Weights of a small mixture-of-experts language model, trained from scratch on English Wikipedia: 2 picks a token, 203M tokens.
Below are experts of layer 4 (counted from 0) of a mixture-of-experts language model. Rows are named router (the router's row for the expert), gate (a neuron's input weights, with its number), up (a neuron's input weights, with its number) and show model dimensions 40-79. Each number is 128 + 32 x the weight over its row's rms, rounded and kept within 0 to 255.
After each expert's rows: "gets" lists some tokens that make up at least twice as much of what it gets as of all text. This comes from a sample of Wikipedia text that the model never trained on. Tokens count by the router's weight.

# expert 31
router [147 133 137 104 183 195 123 121 117 161 143 178 147  96 167 157  61 145  88 168 103  91 160 115 187 164  99 118 158 145  96  97 154 134 135 142 129 165 101 176]
gate0 [190 190 126 127 109 127 118  91 131 156 140 147 122 137 168 133  80 146  49 182 146  56 138 182 118  29 171 119 125 144 157 194 125 129 107 155 157 119  97 135]
up0 [108 128 111 116 135 158 123 117 177 198 164 127 136 123 138  88  87 119  87 165 103  83  76  87 136  63 138 117 168 100  99  68 129 155 120 143 161 149 116 174]
gets: "-", "|", " |", ";", "===", " -"

# expert 11
router [ 87 139  76 130 190 194 132  92 129 152 139 170 130 141 117 164  95 114  89 158 125 103 177  98 214 100 128 118 160 152 143  77 136 124  67  74  95 156 147 146]
gate0 [177 138 108 159 185 108 105 197 181  79 148 121 136 135 134 107 120 135 145 167 134 121 102  78 149 207 133 139 106 116  81 128 168 176 104 145 117  90 140  84]
up0 [102 125  93 186  85 129  73 101 137 115 118 127 140 177 141  80 169  84 134 153 164 144 124 140 139 123 138 132 179 108  73  97 133 104 131 154 151  77 100 114]
gets: "\n", "==", "===", " =", "The", " =="

# expert 22
router [157 148  59 145 144 180 136 149 105 162 107 163 115 149 155 147 173 135  69 152 131 133 147 132 179  95 136  99 153 125 145 145 173 157 102 117 166 157 225 148]
gate0 [127 127 139 183 141 137 165 144 146  68  85  84 126  70 153 110 114  94 150  91 146 150 172 122 166 140 125 141 182 119 158 121 141 107 136 162 110 148 192 178]
up0 [148 162 106  69 133 125 108 107  94  98 112 120 134 157  60 151 159 133 143 170  81  67 117 153 112 131 130 137 119 131  98 125 168 108 116 127  81 117 112 130]
gets: " of", " in", " to", " from", " on", " with"

# expert 9
router [115 175 121 147 135 160 152 165 104 169 133 181 145 143 158 172  50 141  65 177 139  99 154  98 184 130 143 123 146 162 202 125 171 124  72 107 130 137 111 187]
gate0 [196 154  78 144 140 125 129  71 114 152 106 140  98  84 145 147 167 167 173 155 127  91 168  87 123 168 131 105  90  96 139 132 122 146  96  64 149 176 105 128]
up0 [124 130 112 111 122 167 113  70  87  48 154  61 152 155 116 147 141 150 130 154 116 154 142 139 200  65 136 150 104 172 140 122 116 130 165  97 116 181 115 193]
gets: "\n", " was", " were", " be", " are", "'"

# expert 13
router [150 165 117 178 199 134 138 141 105 172 132  92 137 121 137 134 131 130 105 180 138  72 212 119 180  89 158 131 183 145 169  55 119 102 111 121 154 112 157 184]
gate0 [171 185  82 157  64 141 117 113 148 107 154 126 106 108  88  30  75 119 112 121 136 141 196 139 136  81 126 130 143 106 135 157 152  84 125 121 126 102 158 135]
up0 [104 100  85 130 130 196  91  77  71 118 134 110  53 103  95 141  83 123 175 167 114 131 127 131 101 124 123 113 150 157 169 134  68  92 126 120 104 111 127 112]
gets: ",", " and", " or", "),", ";", " including"

# expert 7
router [131 117 120 132 143 174 154 135 107 182 142 157 143 145 155 201  72 148  96 166 122  94 180 101 154 143 141 110 142 181 202 104 195 139  71 122 131 122 159 149]
gate0 [ 77 147 108 116 123 143 112 129 147 111 107 156 156 122 153 117 140 114 147 164  48 154  78 113 112 148  96 153 156 118  88 103 144 126 109  74 184 116 140 162]
up0 [139 161 147 184 164  59  78 174 134  78 159 132 119 115  75 133 102  90 129 132 178 103 140 127  88 120  88  95  82 120  70 101  80 125 110 126 169 211 122 186]
gets: " |", ";", "\"", " also", " 1", " he"

# expert 25
router [122 132 109 149 130 136  88 189 129 195 120 163 126 147 140 166  85 177  89 109  70  83 194 157 175 127 146  98 148 166 124 115 171 129  78 100 165 171 161 215]
gate0 [154 138 131  85 155  95  99 117 127 189 116 115 134 121 141 149 124 129 140 118  88 143 113 172 126 109  98 116  89 145  40 111 126  80 122 133 161 138 159 119]
up0 [141 156  60 129  85  92 111 115 167 124 125 155 113 126 136 169 149 161 105  94  69 146 163 123  86 124 139 110 171 177 112 123 118 151 139 120 140 186 132 143]
gets: "\n", " was", " he", ")", " is", " it"

# expert 8
router [129 166 137 120 169 162 147 117 148 175 145 176 108 113 167 181  66 147  71 140 119  69 152  98 169 144 179 154 164 149 193 140 181 147  55  91 112 137 140 151]
gate0 [ 74 124 113 126 142 127 152 124  98  92  86 157 109 141 185 116  78 142 132  90  84 178  86 156 115  80 161 109 123 103 123  91  79  94  94 128 110 156 126 132]
up0 [142 172  93 123  92  67 173 147 146 149 118 133  90 139 131 134  86 172 178 169 130 192 150 158  81 104 142 118 136 114 163 192 110 143 165 152 104 172 170 145]
gets: " |", "\n", ";", " 0", " 2", " 1"

# expert 4
router [136 154  57 126 151 127 138 135 116 172  89 118 112 102 172 129 160 158 124 176 163  44 193  99 198 119 144 161 137 162 109  81 139 133 120 116 105 160 153 139]
gate0 [136 166 133 107 130 174  99 100  69 113 184 113  89  94 114 186 115  78 108 163 116  44 142 161 126 158 159 124  94 144 122  99 188 107 161 179 157 160 127 133]
up0 [113  90 181 152 146 116 143 186 171 146 133 151 162 132 168  89 122 115  87 160 137 131 126  92 167  83 135 116 130 121 103 176 118 184  86 130 132 120 157 110]
gets: " in", ",", " on", " In", " at", "In"

# expert 6
router [126 167  98 117 155 111 103 133 158 120 145 129 105 165 158 109 149 158 106 151 123 148 195 101 148 137 144 170 145 185 152 101 135 111  87  77 130 139 133 130]
gate0 [145 134 125 125 132 167 137 150 144 117  76 101 113 214 124  66  69 144 107  97  76 188  93 122 168  98 165 138  77 112 153 132 121 158 116 125 131 142 177 122]
up0 [152 113 150 106 104 154 132 110 142 153 120 120 114 166 157 116  69 130 147 187 121 166 140  71 108 143  97 110 109 139 146 192 176 116 113   7  98 168 150 117]
gets: "a", "i", "e", "o", "u", "to"

# expert 14
router [141 145 111 109 171 165 103  66 182 139 123 119  80 111 147 133  88 109 101 169 142  84 192 145 167 150 101 145 130 146 125  94 184 170  87 108 162 201 115 192]
gate0 [ 85 179  69 134 126  71 206 124 137 137 137 132 164  82 155 108 152  81 179 134 116 105 169 102 138 137 133 144 111 161 157  83 110 160 138  78 154 117 129  24]
up0 [127 143 141 125 100 131 111 153  69 132 137 154 132 113  83 104  96 117  95  95 138 111 161 147 162 119 124  70 154 131 107 118 152 139  54 118  67  98 161 121]
gets: " |", "'", "s", " her", " they", " he"